From a checkpoint of a small mixture-of-experts model trained on Wikipedia: vocabulary 3616.
Below are experts of layer 7 (counted from 0) of a mixture-of-experts language model. Rows are named router (the router's row for the expert), gate (a neuron's input weights, with its number), up (a neuron's input weights, with its number) and show model dimensions 80-159. Each number is 128 + 24 x the weight over its row's rms, rounded and kept within 0 to 255.
After each expert's rows: a language model's description of what the expert responds to. This comes from a sample of Wikipedia text that the model never trained on.

# expert 26
router [151 135 131 124 150 164 142 105  78 121 132 125 125 103  99 114 136 187 138 190 148 143  90 141 120 143 137 106 142 110 107 149 147 131 170 104 104 139 148  93 134 123 129 121 110 113  91 145 152 126 137 137 128  96 109 102  91 140 107 129 121 129 126  97 109 150 147 148 128 106 120 119 155 130 118 141 112 158 130  69]
gate0 [105 121  86 115 127 154 135 160 152 174 105 100 112 110  97 104  95 175 123  88 120 129  97 159  94 117 145  76 153 136  91 120 150 113 143 126 144 152 121  79 117 112 115 126 129 106  86 129 100 126 159 125 185 142 142 114 132  71 130 135 102 155 149 131  72 100 123 131 134 111 113 121 147 126 141 140 137 124 120 135]
up0 [188 151 126 140  92 114 125 121 100 100 165 130 165 133 161 139 127 102 137 156 141 131 138  68 146 150 102 163 138 139 191 147 125 140 123 117 111  88 104 161 131 164 172 127 112 144 195 114 130 128 112 116  95 136 110 121 126 179 104 148 152 103 109 143 191 158 114 136 123 107 140 134 105 113 102 135 131 133 130 135]
gate1 [116 111 107 142 171 103 136 123 141 122 212 126 147 117 100 119 107 132  96 130 117 130 117 136 119 120 153 151 138  82 140 139  58 101 125  99  91 121  99 153  91 122 108 133  92 101 149  95 139  90 155 128 102 127 125 127 118 100 118 111 149 111 117 108 174 112 113 107 143 137 151  85 156 140 100 134 100 123 111 102]
up1 [120 100 109  68 130 160 121 172  90 112 124 139 124 116 181 130  99 119 134 125  97 147 164 109 135 114 117 109  88 151 130 141 128 178 122 121 124 150 140 110 153 112 131 161 111 152 131 153  97 135 106 126 147  91 123 114 113 166 135 121 147 144 134 147 142 199 114 103 109 151 125 125 129  89  72 111 172 144 117 120]
gate2 [153 138 148 116 125 142 125 100 132  73 118 125 140  95 103 148 155 111 156 152 159 115 110  97 116 158 119 120 109 123  57 105 109 103 119 134 165 151 133 130 144 151 104 122 168 105 122 135 124 153 133 137  83 172 124 102  97 120 181 136 133 136 131 139 158 122 109 145 123 122 143 169 127 148 131 123 131 119 130 142]
up2 [119 121 149 144  83 116 125 128 141  60 161 101 154 119 152 101 127 147 142 129 114 117 130 158  87 141  90  96 123 115 109 100  91 116 108 119 129 138 110 127 112 109 120 106 108 129 115 165 132 106 140 125  94 159 122 108 133 138 128 115 123 139 124 126 113 153 125 137 173 178  85 103 127 112 126 139  97 168 116 153]
What it handles: Final pieces completing common nouns like press, staff, interview, message, plus whole words work, people, death, own.

# expert 11
router [175 126  84 107 158 148 126  99 114 139 136 149 142 157 127  94 112 129 116 123  98 140 126  91 124 102 154 168 116 118 151 145 160 109 122 125 126 131 115 121 134 109 145  91 111 126  96 133 119 120 145  94 119  88 154 119 129 122 125 126 126 166 142 105 127 173 123 101 128 115  91 161 135  95 170  61 126  79 129 192]
gate0 [139  93  58 186 140 132 144 116 141 107 115 108  73 147  96 179  97  99 144 115 118 106 139 130 131 115 128 121 100 103  64 147 144  86 130 144 138 135 131 136 112 137 111 127 127 169 116 104  88 113 145 135 114 107 135 135 174 145 119 116 100 112 149 129 106 162 102 129 128 179 130 110 127 113 110 119 133 107  94 132]
up0 [127 170 182  80 128 111 124 124 126 116 140 128 149 108 174  54 122 161 143 149 145 130 147 138 118 139 118 140 118 148 184 101 152 151 128 139 127  81 190 175 154 130 134 126 119 129 126 195 144 133 122 142 154 139 135 111 112 130 147 142 126 124 100 142 107  71 164 110 122 120 141 111 139 165 153 139 145 142 151 125]
gate1 [133 123 122  93 127 129 132 153 102 142 128 160 162 168 106 134 118 132 124 140 109 109  86 133 145 143 138 173 162 122 111 120 124 121 125 134 100 112 114  94 128 139  85 119 122 116 122 135 113 135 151 100 148  99 168 105 138 124 113 101 118 103 118 188 168 127 110 141 146  97 111  99 172 105  67 126 138  93 112 109]
up1 [101 110  89 126 112 139 152 100 108 112 138 130 163 143 102 146 108 172 111 143 115 135  77  91 179 120 118 138 154 134  95 127 124 154 107 132  95 124 129 126  75 168 138 131  98 128 112 162 114 149  92 106 127  99 138 112 115 148 126  92 122 116 120 153 165 135 135 144 153  83  86 135 122 123 118 125 138 120 127 109]
gate2 [130 108 120 157 113 127 131 143 192  51 127 143 121 143 155 116 140 124 104 146 112 121 137 133 114 124  96 134 108 126 115 164 134 134  66 139 145 133 120 135 125 140 150 128  99 136 119 121  75 140 153 138 121 101 141 121 167 138 155 124 134 168 107 160 128 157 113  50 162 125 150 112 133 113 166 144 136 101 151 112]
up2 [144 141 146 119 114 118 145 131  98 175 143 139 111 130 108 158 139 133 162 116 132 152  98 130 105 129 140 122 135 120 145  90 131 125 202 123 129 127 157  98 156 152 162 142 144 112 153 126 143 152  89  87 133 154 130 116  98 113 129 134  91 115 145 117 114 100 126 173 114 114 151 118 125 126  87 130 130 144 116 130]
What it handles: Narrative verbs and time words in biographies and event accounts, such as began, took, left, joined, set off, early, at age.

# expert 30
router [110 110 162 157 128 169 121 103 109 147 163 124 122 119  79 130 104 127 122 123 148 125 134 114 137 134 126 109 155  67 114 114 155 125 144 162 113 117 102 128 117 119 139 126 146 110  70  91 169 137 135 189 122 133 120 149 112 156 122 148 139  91 116 140 111 107 170 105 143 136 154 110 135 156 135  96 160 148 124  89]
gate0 [105 142 124 122 116 134  91 108  86 129 140 117 117 137 142 103 135 184 139  87 125 105  83 111 123 145 127  82 160 128  50 114 135 118 132 139 107 130 107 129 119 150 120 133 114 146 115 114 168  67 175 129 145 102 129 122 111 149 152 104 134 120 101 153 121 114 151 156 135 111 128  96  83 116 130 140 158 117 122 145]
up0 [163  82 103 146 155 121 126 157 137 122  86 128 134  86 105 127 166  70 160 142 136 143 163 154 122 119 132 123 123 170 152  98  80 124 117 167 165 119 137 125 120  92 109 136 108 121 165 116  84 149  99  90  97 154 104  88 132 189 101 153  98 139 133 148 129 133 147 137 142 105 175 152 151  97 134 104 146 160 158 128]
gate1 [121 134 118 162 147 116 114 167 126 123  94 105 143 135 124 126 155 130 105 126 154 151 154 113 161 136  94 111 120  98 100 146  85 137 149 126 159 117 119 142 157  98  84 141  91 144 127 139 100 120 123 163 130 140 110  88 162 177 147 179 138 159 139 160 153 129 118 149  95 156 132 141 101 114 117 167 130 146 147 137]
up1 [139 127 115 134 137 113 121 150 125 109  87 122 143 165 140 149 151 117 106 144 173 149 147 121 148 100  82 147 107 100 116 147  53 163 139 152 133 148 127 150 133 109  84 121 119 149 106 162 121  96 137 167 120 122  85 116 150 168 136 163 116 168 164 144 160 111 124 179 120 152 128 148 106 138 136 126  98 159 138 134]
gate2 [159  92 142 129 130 178 152 141 144 159 106  86 115 182 160 187 105  87 101 159  88 151 120 130 136 113 108  96 112 105 128 104  90 139 166 148 140 109 149 123 123 109 133 151 179 155  82 124 128 139 135 105 103 169 138 125 138 134 110 130 110 171  99 164 155 119 138 131 102  94 150 143 136 155 121 121 177 138 133 119]
up2 [114 163 170 139 149 122 109 129 104 153 114  84 131 117 106 155 121 144 105 127 179  89 128 102  92 142 142 145 155 193 117 136 123 102 131 138 134 155  83 150 138 108 130 127 121 141 107 138  99 106  96 120  97 112 177 157 127 100 115 150  94 103 106 104 142 115  70 171 143 124 159 143 109 152 179 126 106 134 165 150]
What it handles: Word-stem pieces and base verbs awaiting a suffix like -ed, -ing, -er, such as design, form, develop, T-ell-er, L-ord, beg-inn-ers.

# expert 10
router [125 120  97 142 141 103 172 152  95 114 125  99 149 140 103 126 120 105 164 125 128 148 119 131 134 138 121 106 123 161 141 124 109 159 127 169 125 132  75 148 150 107 128 112  93 115  72 135 128  98 124 154 123 162 169 118 151 156 145 129 153  64  97 122 176 130 139 153 152 162  94 110  82 122 161 174  87 121 104  92]
gate0 [ 80 138 118 136 153 110 131 137 163 166  96  93 137 151 130 166  95  82 116 146 117 115  89 127 141 123 107 127 133  73 148 148 151 133 143 113 106 119 133 164 148  65 133 182 146 151 121 131 130 122 164 140 116 120  86 102 195 117 125 141  93 136 144 162 133 117 115 108 135 142 108 108  91 128 139 121 142 127 142 102]
up0 [161 122 101 129 126 127 159 122 119  77 172 164 116 118 122  83 135 155 150 148 140 140 161 150 157 137 135 134 114 182 112 136 140 124 113 109 146 138 112 108 148 152 113 102 130 122 149 147 116 125 103 104 158 136 120 126  28 131 137 127 170 103 117 105 140 121 130 171 133 106 158 156 157 131 142 102 114 119 128 157]
gate1 [ 88 133  92 132 106 128 114 132 125 152 117 163 135 154  90 136 126 119  98 126 106  93 157 135 116 165 122 154 125 146 105  74  99 122 112 132  98 147 104  87 128 119  90 143 112 129 135 102 142 154 114  89 136  85 108 107 110 135 110  66 166 144 108 137 118 128 121 141 117 120 156 124 124 153  96 140  98 147 147 114]
up1 [129 131 129 154 132 161 144 133 147 133 143  74  82 114 113 135 102 111 151 130 163 146  81 107  97 141 112 118 132 111 139 142 166 128  83 144 115 159 154 170 137 143 146 136 114 177 132 152 103  94 138 121 107 140 133 170 142 134  96 193 102 112 123 116 134  78 156 114 158 123 159 104  85 133 129 127 149 130  94 141]
gate2 [117 138 133 176 153 142 123  83  98 142 120 129 152 153 113 133 120 125 125 118 141 114 142 110 140 164 115  92 127 111 130 170 120 131 148 108  90 113 138 126 164 133 127 104  97 123 137 155  95 140 106 107 129 131 138 100 165  89 128 118 120 107 189 111 143 107 109 110 126 143 138 173 114 145 127 124 197 143 156 168]
up2 [124 131 124  83 102 113 121 161 127 122 133 123  94 100 146 127 121 120 114 142 111 127 114 151 115  93 134 196 137 150 122  90 117 153 124 165 185 136 117 127  84 132 119 160 137 136 134 119 155 146 136 150 137 124 115 148  82 178 126 139  94 143 103 150  99 140 147 155 114 129 119  94 131 112 150 126  58 126 113  94]
What it handles: Closing parentheses, quotes and brackets ending names, dates or asides, often before a line break, plus mid-word "a" pieces as in Chiba.

# expert 44
router [164 155 136 188 152 124 114  91 139 134 114  97 117 104 121 157 168 158 103 187 148  77 151 148 111  94  81 145  87 107 137 141 169  79 122 139 146  96  90 103 111  90 140 120 118 134 125 146 137 102 124 135 117  99 132  85 137 123 136 103 108 114 121 131 158  82 167 150 161 131 153 148  97 169 132 101 179  83 141 124]
gate0 [ 95 184 128 131 136 152 168 157 145 134 127  84 106 156 128 158 124  92 141 139 100 121 110 145 156 120 132 131 127 105 113 122 120  97 133 125 134 109 136 131 155 157 106 115 129 103 132  85  85 124 175 139 163 142  89 128 121 143 149 101  72  68 133 141 145 135 104 123 117 120 122 127 174 171  83 119 133 125  81 112]
up0 [ 97 180  99 137 167 164 159 145 175 148 112 107 131 159 134 135 139 116 150 171 153 120 111 141 137 121 143 136 112 100 117  96 115 111 149 116 148  98 100 144 129 147 143 132  99 103 151  92  81 125 151 137 160 154 120 107 128 138 127 116  92  71 136 176 139 109  99 124 115 106 130 115 184 175 104 130 126  98  93 135]
gate1 [110 114 122 109 149 101 144  94 136 131 123 112 121 135 145 177  91 180 114 136 172 176 130 120 128  80 156  81 104 137 106 100 120  79 171 147 104 133 139 104  84 148 131 171 117 114 110 129 145 160 139  83 186 154 101 108 136 163 139 109  73 130  95 145 141 129 129 143 108 126 103 134 124  97 103 114 148 147  90 144]
up1 [136 110 146 162 153 110 109 134 121 180 123 101 103 161 124 132  94 139 140 150 140 127 140 145 138  91 123  74 119 150  75 127 122  71 161 165 127 136 129 110 104 112 129 135 129 154 124 123 119 170 176 142 165 145 100 105  97 177 170 113  94 105 108 125 126 123 127 119 105 112 117 131 135 120 120 163 144 131 105 153]
gate2 [119  83 110 118 134 161 106 132 114 107 134 137 110  94 144 101 119 120 106 134 135  55 152 115 139 157 142  94 140 160 103 100 143 108 129 105 110 181 132 127 144 114 116 104 108 134 124 114 117 111 104 123 111 134 117 130  86 136 103  93 157 151 108 117 153 109 130 144 132  96 161 146 144 135 102 159  76 119 107 149]
up2 [138 155 151 171 117 101 159 154 148 152 137 120 142 155  65 108 138 122 132 133 134 172 105 160 103 109 129 133 129  76 115 152 136 110 128 174 110 109 123 124  98 126 113 162 175 129 133 121  98 122 139 130 180 120 129 125 174 120 138 139 115 124 142 124  87  87 137 100 107 131 109 102 116 111 134 150 121 104 147 134]
What it handles: Opening quotation marks that start quoted speech or song titles, often after said or explaining, plus that, most, more.

# expert 56
router [115 149 162 132 175 132 139 174 150 134 116 111 149 122 129 123 104 136 105 121 150 125 118  82  93 152 107 126 111 158 127 119 110 136 107 117 178 106 108 151 120 146 135 107 126 105 103  87 126 148 133 141 111 121 106  85 142 123  93 126 100 101 154 126 147 106  89 131 125 144 147 118 113 127 136  56 131 131  94 102]
gate0 [134 102 155 145 118 138 148 100 122 123 126  56 121  91 108 119  92 144 121 122  49 131  88  82 145 132 149 114 121 160 128 142  95 146 133 128 119 129  94 147  89 116 133 139 129 105 118  81 136 137  98 136  91 117 112 155 127  87 123 139 111 123 145 177 136 137 130 137 109 130 116 125 114 114  79  97 142 131 138 146]
up0 [111 119 154 105 122 176 131 123 166 134 144  75 105  77 109 167  80 126 118 136 118 138 125 133 167 150 132 106  79 151  83 143 129 144 138 134 147 121 114  90 104  98 153 152 121 157 132  48 113 121 111 163 128 130 121 111 129  97 120 163 152 173 133 118 141  96 125 156 162 130 140 111 131  77 132 166 125 110 132 159]
gate1 [119 107 168 111 122 114 104 152 139 142  87 107 141 192 138 148 161 102  95 119 122  89  76 107  62 112 144 131 143 132 127 151  82 124  94 108 150 171 110  65 106 126 124 124 134 141 120 101 124 113 126 113 111 133 132 159 112 140 149 121  84 139 122 145 131 130  99  88 123 127  83 168 110 135 113 128 151  94 151  97]
up1 [106 137 116 131 156 179 113 135 123 132 105 157 159  76  95  75 128 114 179  92 138 142 148 114 164 155 112 126 171 134 127 160 133 153 105 142 125 180  96 143 104 133 104 129  97 151 125 108  96  87 115 135 139  77 107 130  91 144 167 149 103 126 139 120 107 136 163 167 144 148 151 163 129 132 113 116 143 137 155 158]
gate2 [ 48 134 138  62 146 115 161 126 141 160 117 115 149 168 123 151 103  81 131 136 120 105 102 117 160  92 106  99 158  89 115 123 119 137 134 130 122 133 150 114 159 118 114 116 163 167 121 124 107 109 141 118 155 141 148 135 122 134 138 117 109 104 138 159 125 126 126 138 131 101 185 126  88 140  92 152 142 151 126 110]
up2 [ 56 129 153  89 117 115 114 130 142 136 112  78 127 159  86 139 118 106 152 135 140  96 124  68 161 109  93 108 145 122 117 123 116 141 134 147 138 109 168 119 144 119 136 120 146 185 114 154 125 120 102 113 150 111 129 139  82 177 135 110  83 140 115 131 133 103 101 101 106 105 179 136  96 119  94 125 132 117 136 106]
What it handles: Nouns for media works and their word endings, e.g. film, album, book, story, program, television, production, plus River.

# expert 43
router [101 144 154 130 138 150 166 136 142 107 118 130 132  93 136 148 107 114 138 149 124 103 155  71 101  72 134 146 164 129 136 100 147 109 166 138 127 101 133 106 107 144 145 105 109 126 127 108 132 157 164 144 118 128 137 168 131 149 142 108 136 133  92 125 105 101 105  79 131 133 154 104 148 114 134 107 118 147 194 105]
gate0 [ 82 128 111 167 135 164 151 139 150 134 115 160 138 173  94 159 105 115  96 134 120  92 125 123  89  92 142 162 128 113 142  77  85  88 106  94  86 134 150 128 124 140 129 125 119 140 134 111 151 137  91 127 157 162 139 147 123 135 158 125  87 108 135 183 154 123 146 129 144 121  92 142 174 139 145  95 144 131 145 117]
up0 [111  67 159 135 145 149 132 172 159 113 132 150 155 171 137 136 159 114  92 139 102 153 131  85 114 114 144 105 209 136 129 103  91 114 120  90 105 107 151 137 104 146 105 129 143 145 130 132 117 148  89 130 110 161 131 114  87 155 162 131  96 121 118 151 155 121 184 137 110 113 110 102 133 139 163 136 154 146 139 125]
gate1 [130 141 176 163 114  92 125 187 124  95 175 131 108  97 140 120 112 137 140 162  75  89 153 154  83  99 106 112 112 123 141 108 128 108 131 111 158 173 124  93 133 184 135 138 115 101 110 153 115  94 156 107 124 151 135  87  84 106 123 138  99  95 124 129 116 120 120 114 112  78 140 138 146 116 132 130 122 141  68 120]
up1 [142 135 126 142 139 144 128 158 128 134 183 116 148 115 112 107 109 127 121 151 111 117 165 160 127  76 155 118  91 128 122 122 170  99 142 117 151 156 116  93 167 175 115 111 132 110 116 151 127 100 152 103  84 114 136  97 116 108 140 138 142 100 124 149 142 154 135  98 106  78 135 127 127 105 112  98 111 103  90 134]
gate2 [159 139 165 186 136 109 115 129 129 110 100 116 149 136 160 145 136  88 221 135 138 123 136 116 150 159  74 121 145 130 146 157  76 143 127 114 156 110 114 112 147  50 134 145 120 134 162 124 141 153 134 130 151 134 103 102 130 146 100  93 160 115 124 143 150 137 139 110 125  90 114 154 167 123  69 118  90  86 105 121]
up2 [137 141 165 180 142 115 168 160 115 125 150 138  90 113 197 110 114  94 180 138 112 126 103 124 166 162 100 128 104 151 157 131 129 150 146 133 140 121 119 111 137 117 151 150 115 106 146 114 150 142  90 119 135 141 112 130 138  89  83  94 142 109 115 114 157 135 181 139 119 119  96 140 145 110 118 156 108 139 142 119]
What it handles: Verb endings "ed", "ated", "ified", "ured" completing past tenses or participles, such as viewed, graduated, listed; also "ound" in Newfoundland, profound.

# expert 63
router [144 158 191 138 154 117  59 155 143  84 175 122 121 132 106 153 113  97 121 114 159 151 146 144 138 104 107  61 184 108 124 118 118 117 111 144 150 143 161 145 115 148 129 143 126 115 147 138 117 187  94  92 147 100  93  98 155 136 142 111 133 131 134 105 159 131  91 116 138 134 114 104  90 144 139 120 110 144 114 110]
gate0 [133 143 170 146 149 132 131 156 133 146 132 157 127 126 126 188 102  90 125  88 113 110  96  73  91  96 114 137 157 158 123 136  86 133 147 129 135 167 128 136  91 148 125 144 153 124 128 162 129 108 157 155 110 127  98 147 157 155 131  88 119 134 174 147 135 105 115 128 151 116 119 117 117 111 152 122 138 147 114  90]
up0 [161 138 125 123 134 153 178 109 149 134 158  95 148 140 144 126 164 129 160  82 123 127 153 154  97 143 102 143 145 107 158 127 120 116 137 181 121 150  89 159 119 149 110 194 130 123 112 141 113 163 129 110 113 167 119 122  81 127  91 135 122 164  94 102 107 117 144  99 166 111 189 110 133 123 117 125  95 146 113 161]
gate1 [142 137 111 158 128 110 138  88  91 162 152 122  97 141 115 100  85 109 131 131 117 152 177 102 110 117  91 134 112 157  51 104 113 117  89 110 144 136 134 107 130 131 132 137 111 156 141  84 113 170 132 106 132 153 104 115 114 105 115 104  95 155 118 156  94  85 108 157 129 114 124 137 102 109 134 138 112 139 146  96]
up1 [142 150 141 113 128 123 129 107 111 102 117 136  87 128 134 165 109  96 113 144 128 134 165 140 132 127  87 141 101 127 120 117 141 128 115 127 155 145 108 120 147 116 135 136 120  72 142 113 106 158 105  97 145 152  84 125 128 123 119  77 113 165 114 139 112  66 144 149 137 110 141 155 108 129 115 100 120 111 173 110]
gate2 [153 126 120  80 165 111 157 123 117 135 110 132 129 161 142 156 120 111 156 174  83 112 172 122 165 134 187 133 122 115  84 134 101 142  75 123 102  76 152 146 102 116 108 129 144  99  75 109  89 106 123 125 135 121 111 155 132 106  89 104 120 111 141 136 141 146 123 131 158  81  92 132 120 125 150 151 163 113 161 122]
up2 [107 133 137 118 136 121 110 145 172 161 133 148 113  95 118 106 112 170 136 126 125 133 140 132 123 118  84 162 125 109 193 161 131  77 177 124 134 153 126  96 146  93 122 104 116 133 160 126 104 175 117 159 119 170 215 132  96 127 119 175 112 160  76 107 136 144 129 134 117 145 160  98 164 100  91 135 119 118 120 142]
What it handles: Colons and semicolons in infobox fields, lists, URLs and durations, like Website:, https:, 3:07, and table bars.

# expert 33
router [135 123 131 115 143  69  92 157 104 141 172 124 138 153 127 101 163 129  94 132 127 163 168 142 138 128 114 147 114 131 124 131 146 116 125 175 123 146 152 134 137 123  96  96 151  68 100 145 121 151 100 122 108 115 130 116 121 113 109 149 114  78 150 142 160 143 101 113 157 129 125  96 124  89 145 142 104 141 141 142]
gate0 [ 97 130 134  98 114 152 157  59 105 114 100 170 152 194 157 114 182 146 110 145 110  93 113 140 117 126 148 135 113 154 143 103 111 124 133 152 141 122 146 110 129 128 132 122 138 133  92 119 177 128 127 157 141 143  75 152 169 113 137  93 153 168 126 139 122  74  52 118  91  96  97 106 144  89 154 110 117 135 130 101]
up0 [154 127 111 158 154 163 141 167 143 119 141  62 103  87  95 134 103 116 122 107 166 165 142  96 128 152 141 128 125 169 105 155 129 117 126 116 128 139 131 163 125 178 116 149 126 140 102 137  80 128 135  94  88 116 198 132  91 130 105 147 114 107 105  94 172 161 157 125 157 163 103 122  85 160 108 125 133 118 146 144]
gate1 [147 107 120  99 111 149 130 164 153 128  82 120 112 133 118 143  81  91 124 149  94 130 146  95 143 140 138 149  90 149 150 153 130 135 119 133 147 130 117 132  80 138 145 137 160 121 107 107 127  84  94 125 102 147 128  95 123 114  98 133 132 123 109 123 164 136 116 117  92 110 159 120 113 148 131 165 150 113 109 138]
up1 [167 144  76 112  98 129 139 185 187 145 116 119 158 132 132 177 122  97  92 130 120  94 159  76 112 115 168 131 117 134 127 152 107 126 119  92 157 122 126 135 109 112 134 142 127 126 132  76 144  77 149 118 136 142 108 113 134  93 127 120  99 130 133  75 146 164 100  75  96 147 131 114 141 154  92 147 150 120 122 124]
gate2 [126 110 139 125 140 141 166 138 116 181 156 116 109 139  91 132 175 118 145 134 132 110 109  93 116 158 112 120 101 152 156 133  92 127 136 153 146 172  90  94 119 112 146 129 111 139 187 140 163 129 117 126 117 131 131 124 121 106 122 110 116 106 153 134 132 113 132 128  96 109 137 132 122 128 186 129 137 141  79 124]
up2 [124 143 147 111 119 149 155 142 136 106 127 135 103 100 157 124 166 110 170 119 141 128 125 139 111 150 119 120 156 164 125 116 136 138 126 132 148 130 118 179 114 118 136  85 167 155 125 128 116 147 116 172 146  87 122 149 170 131 168 119 135 168 172 109 113 104 173 100 137 129 118 123 127 128  96 114 137 171 169 138]
What it handles: Mid-word pieces with sh or ch sounds, such as ch, ish, ash, ich, in names and words like Lancashire, Bidisha, scholar.

# expert 23
router [126 140 140 169  82  92 200 104 151 102 138 170  81 121 176 141 127 115 129 137 106 157 126 122 130 146 112  90 114 142 130 120 164 134 144 119 109 106 144 164 158 116 130 100 155 141 160 119 131 109 138 143 159 138  90 135 131 124 128 135 164 114  93 112 117 131  89 150 127 167 169 108 161 141 150 133 108 124 127 176]
gate0 [100 123 129 125 137 138 157 133 143 169 106 125 145 148 175 169 161 117 142 111 118 100  90 129 101 158 117 170  83 128 144 121 117 120 114 149 131 104 142 144 114 123 126 109 115 153 141  88  96 168 125 113 102 119 171  98 137 170 151 160 138 142 142 118 112 107 128 124  93 153 127 130 137 143 160  97  76 121 154 168]
up0 [144 128 129 135 138 127 142 132 146 131 142 117 141 139 186 206 141 134 116 118 125 112  94 143  99 160 117 152  77 108  98 161 141 120 111 136 113  97 147 133 137 120 179 130 133 114 162  81  97 112 165 122 106 117 167 104  97 169 150 136 117 129 161  97 125 101 117 130 107 155 132 122  95 111 163  98 134 129 170 168]
gate1 [ 92 135 167  95 124 114 127 137 109 134 130  97 101 142 140 138 107 131 147 108  63 137 136 129 176 130 148 162 108  99 140 157 117 127 130 141 144 126 131 115 116 113  95 124 116 139 138  94 142 136 155 108 101 111 128  92 122  89 146  94 114 124 119 103 162 113 124 168 120 132 126 137 166 150  77 141 122 146 136 159]
up1 [114 124 149  74 104 121 134 152 132 160 141 128 129 156 111 158 159 107 143 118  94 132 156 147 154 157 130 143 118 128 160 151  96 124 131 180 142 133 116  98 133 115  80 103 111 106 113 105 148  92 114  99 159 130 109 113 127 125 100  72 165 146 123 107 120 140 163 184 166 126 174 135 131 140  70 140 125 161 150 169]
gate2 [ 45 162 144 123 116 125  84 146 116 153 116 110 105 121 144 137  97 155 103 123 131 163 100 146 138 106 149 127 126  95 154 144 135 162 102 140 172  97 134 140 149 149 123 103  77 142 170 144 162 104 144 115 137 142  88 140  95 102 110 123 131 130  77 135 116 142 105 124 108 129  88 136 126 139 105 139 135 146 101 112]
up2 [127 168 137  82 154 102 119 139 116 121 122 102  76 125 126  95  92 129 107  97  76 179 132 146 103  88 172 127 194 120 119 150 123 152  97 120 137 115 110 162 127 161 115  57 100 156 136 147 153 120 129 161 142 105  96 156 107 125 134 154 120 114 129 144 139 132 107 133 122 113  72 131 122 129  96 150 150 139 135 171]
What it handles: A single capital letter beginning a name or word after a first name or space, such as D in Disraeli, N in Nelson.

# expert 21
router [124 147 126 153 118 126 159 155 173 123 121 121 142 146 139 134 160 106 132 186 120 124 129 154 101 109 127 116 115 146 130 124 145 117 148  98 156 119 154 176 124 147 106 105 104 110 122  93 116 141 140 154 100 144  91 142 121 126 109 118 153  92 139 100 123 132 174 178 149 141 158 115 142 137 170  98 169 127 116 107]
gate0 [136  87 106 130 138 149 122 127 131 155 156 132 139 140 133 143 100 145  82 150 147 114 120  76 166 179 141 121 150 145 151 157 157  95  62 157 133 140 103  93 131 125 146  94 123  92 124 107 105  81 133 121 110 140 129 153 148 183 143 145 127 116 127  58 116 162 126 137  69 117 116 144 132 111 123  90 137 110 148 124]
up0 [ 96 151 194 147 122 121 129 149 129 129 107 151  90  83 115 117 142 140 189  93 115 140 140 159  90 102 133 109 118  99 107 115 116 187 179 121 108 119 148 148 102 147 120 174 138 137 118 118 153 176 142 114 151 111 109  91  87  88 116 121 131 111 114 183 153  92 128  91 175 136 119 117 119 121 156 167 131 152 143 141]
gate1 [105 159 113 141 105 108 131 126 135 121 113  90  90 158 159 128 177 117 137  99 134 156  97 117  93 138 148 136 157 125  82 131 116 121 115 166 150 108 136 125 105 107 111 112  96 147 115 178 195 100 108 175 144  98 142 164 137 105 110 137 133 150 134 155 122  81 129 113 131 136 155 105 109 143 154 121 108  88 118 116]
up1 [154 127  94 143  99  99 143  83 157 120 100 129 125 105 117  97 160 120 173 139 121 140 111 174 124 181 141 137 158 131  96 122 127 133 153 142 120 134 110  97 145 130 116 103 147 128 136 113  59 141 120 154 137 165 107 119 115 121 153  91 107 156 167 126 133 141 128  99 136 134 123 123 136 120 132 140 141 123 120  60]
gate2 [116 115 110 141  69 111 125 173 105 183 129 118 115 136 143 164 101 129 134  96 125 116 130 114 166 143 117 105 142 112 119 113  89  92 134 156 133 120 166 161 148 135 135 133 127  68 162 125 138 167  91 131 150  99 131 142  91  85 154 129 130 104 121 167 141 148 100 124 129 118  99 162 100 153 138 149 125 124 120 123]
up2 [121 127 101 130  88 141 127 152 169 155 119 114 124 167  97 148 111 172 106 151 107 128 160 145 148 152 117  97 163 116 103 132 110 121 128 152 143  99 184 148 103 142 167 132 130  57 134 136 115 177 114 154 135 121 141 129 101 111 124  93 155 157 119 136 128 119 123 132 124 104 126 155 142 167 146 114 136 156 190 144]
What it handles: Periods ending a sentence, often fused with the word ending, like older., there., families., before a new sentence or paragraph.

# expert 52
router [153 124  45 124 119 114 116 140 129 122 119 164 109 140 152 107 150  98 108  97 118 110 122 177 120  93 120  92 146 177 136 115 101 133 149 135 104 142 121 117 145 118  73 141 134 105 123 151 112  87 159 151 121 126 121 142 127 124 164 150 111 143 146 174 140 153 120  78 128 110 173 131  97 101  82 161 147 123 134 189]
gate0 [ 90 171 121 104  99 123 136 130 130 148 150 175 116 123 164 117  98 142 139 111 128 163 130 136  82 133 141 136 147  73  95 152 100 105 112 135 120 135 113 153 106 116 122 112 125 125 129 123 134 120 144 146 151 139 156 144 116 146 169 113  74 149  82 104 115 122 128 136 114 116 108 121  86 101 143 135 141 120 121 213]
up0 [175  91 150 106 142 150 119 135 113 124 107  95 120 146 139  46 142  57 108 104  90 129  93 107  95 109 114 155 111 126 128  99 131 121 119 123 136 139 151 102 115 139 121 107 117  89 104 119 141 137 118 125  89 116 182 147 106 120  87  96 127 139 140  74 123 106 133 115 142 114 193 117 122 117 112 126 133 121 138 103]
gate1 [173  96 122 108 128 119 130 113 117 130 121  80 132 126 129 121 122 140 128 157 180 110 118 153 120 133 106 142 129 137 150 137 101 117 139 151 129 105 161 136 170 171 141 102 155 125 177  99  92 144 138 156 140  94 139 149 128 201 111 117 138 113 130 177 112 120 122 113 123 121 156 100 163 149 157 116 127 146 109 125]
up1 [130 122 100 119 122 167 157 148 127 117 109 107  96 144 123 127 125  97 157 113 137  86 109 187 115 138 123 150 109 147 180 201  89 109 119 140 121  81 132 132 148 108 130 151 146 121 158  92 125 134 142 117 174 143 161 167 145 139 114 126 150  79 139 164  83 154 136 117 105 135 122 127 150 167 185 136 145 121 136 152]
gate2 [107 121 114 129 140 119  91 104 165 177 130 106 155 159 142  88 137 109 148 137 110 127 102 134 106  90 148 121 148 128 140  84 150 147 130 191 151 110 119 122 153 109 145  67 109 142  79 115 152 140  91 130 143 166 124 161 184 150 114 106 108 140 106 168 102 107 118 131 121 109 156  92 159 182 122 174 116 152 111 140]
up2 [151 117  89 136 143 139 159 137  84 132  86 100  62 142 116 147 132 104 126 133 126 125 136  96 125 169 138  61 130  76 118 134 103 120 130 116 116 102 165  86 160 157 107 168 119 119 132 112 118  96  87 121 147 127 153 156 137 135 175 145 132 119 154 104 154 134 107 113 111 154 126 112  86  94 115  71 136 125 128 106]
What it handles: Letter pieces f and h inside words or starting capitalized words, as in transfers, Butterfly, rho, Federer, Free, Sh.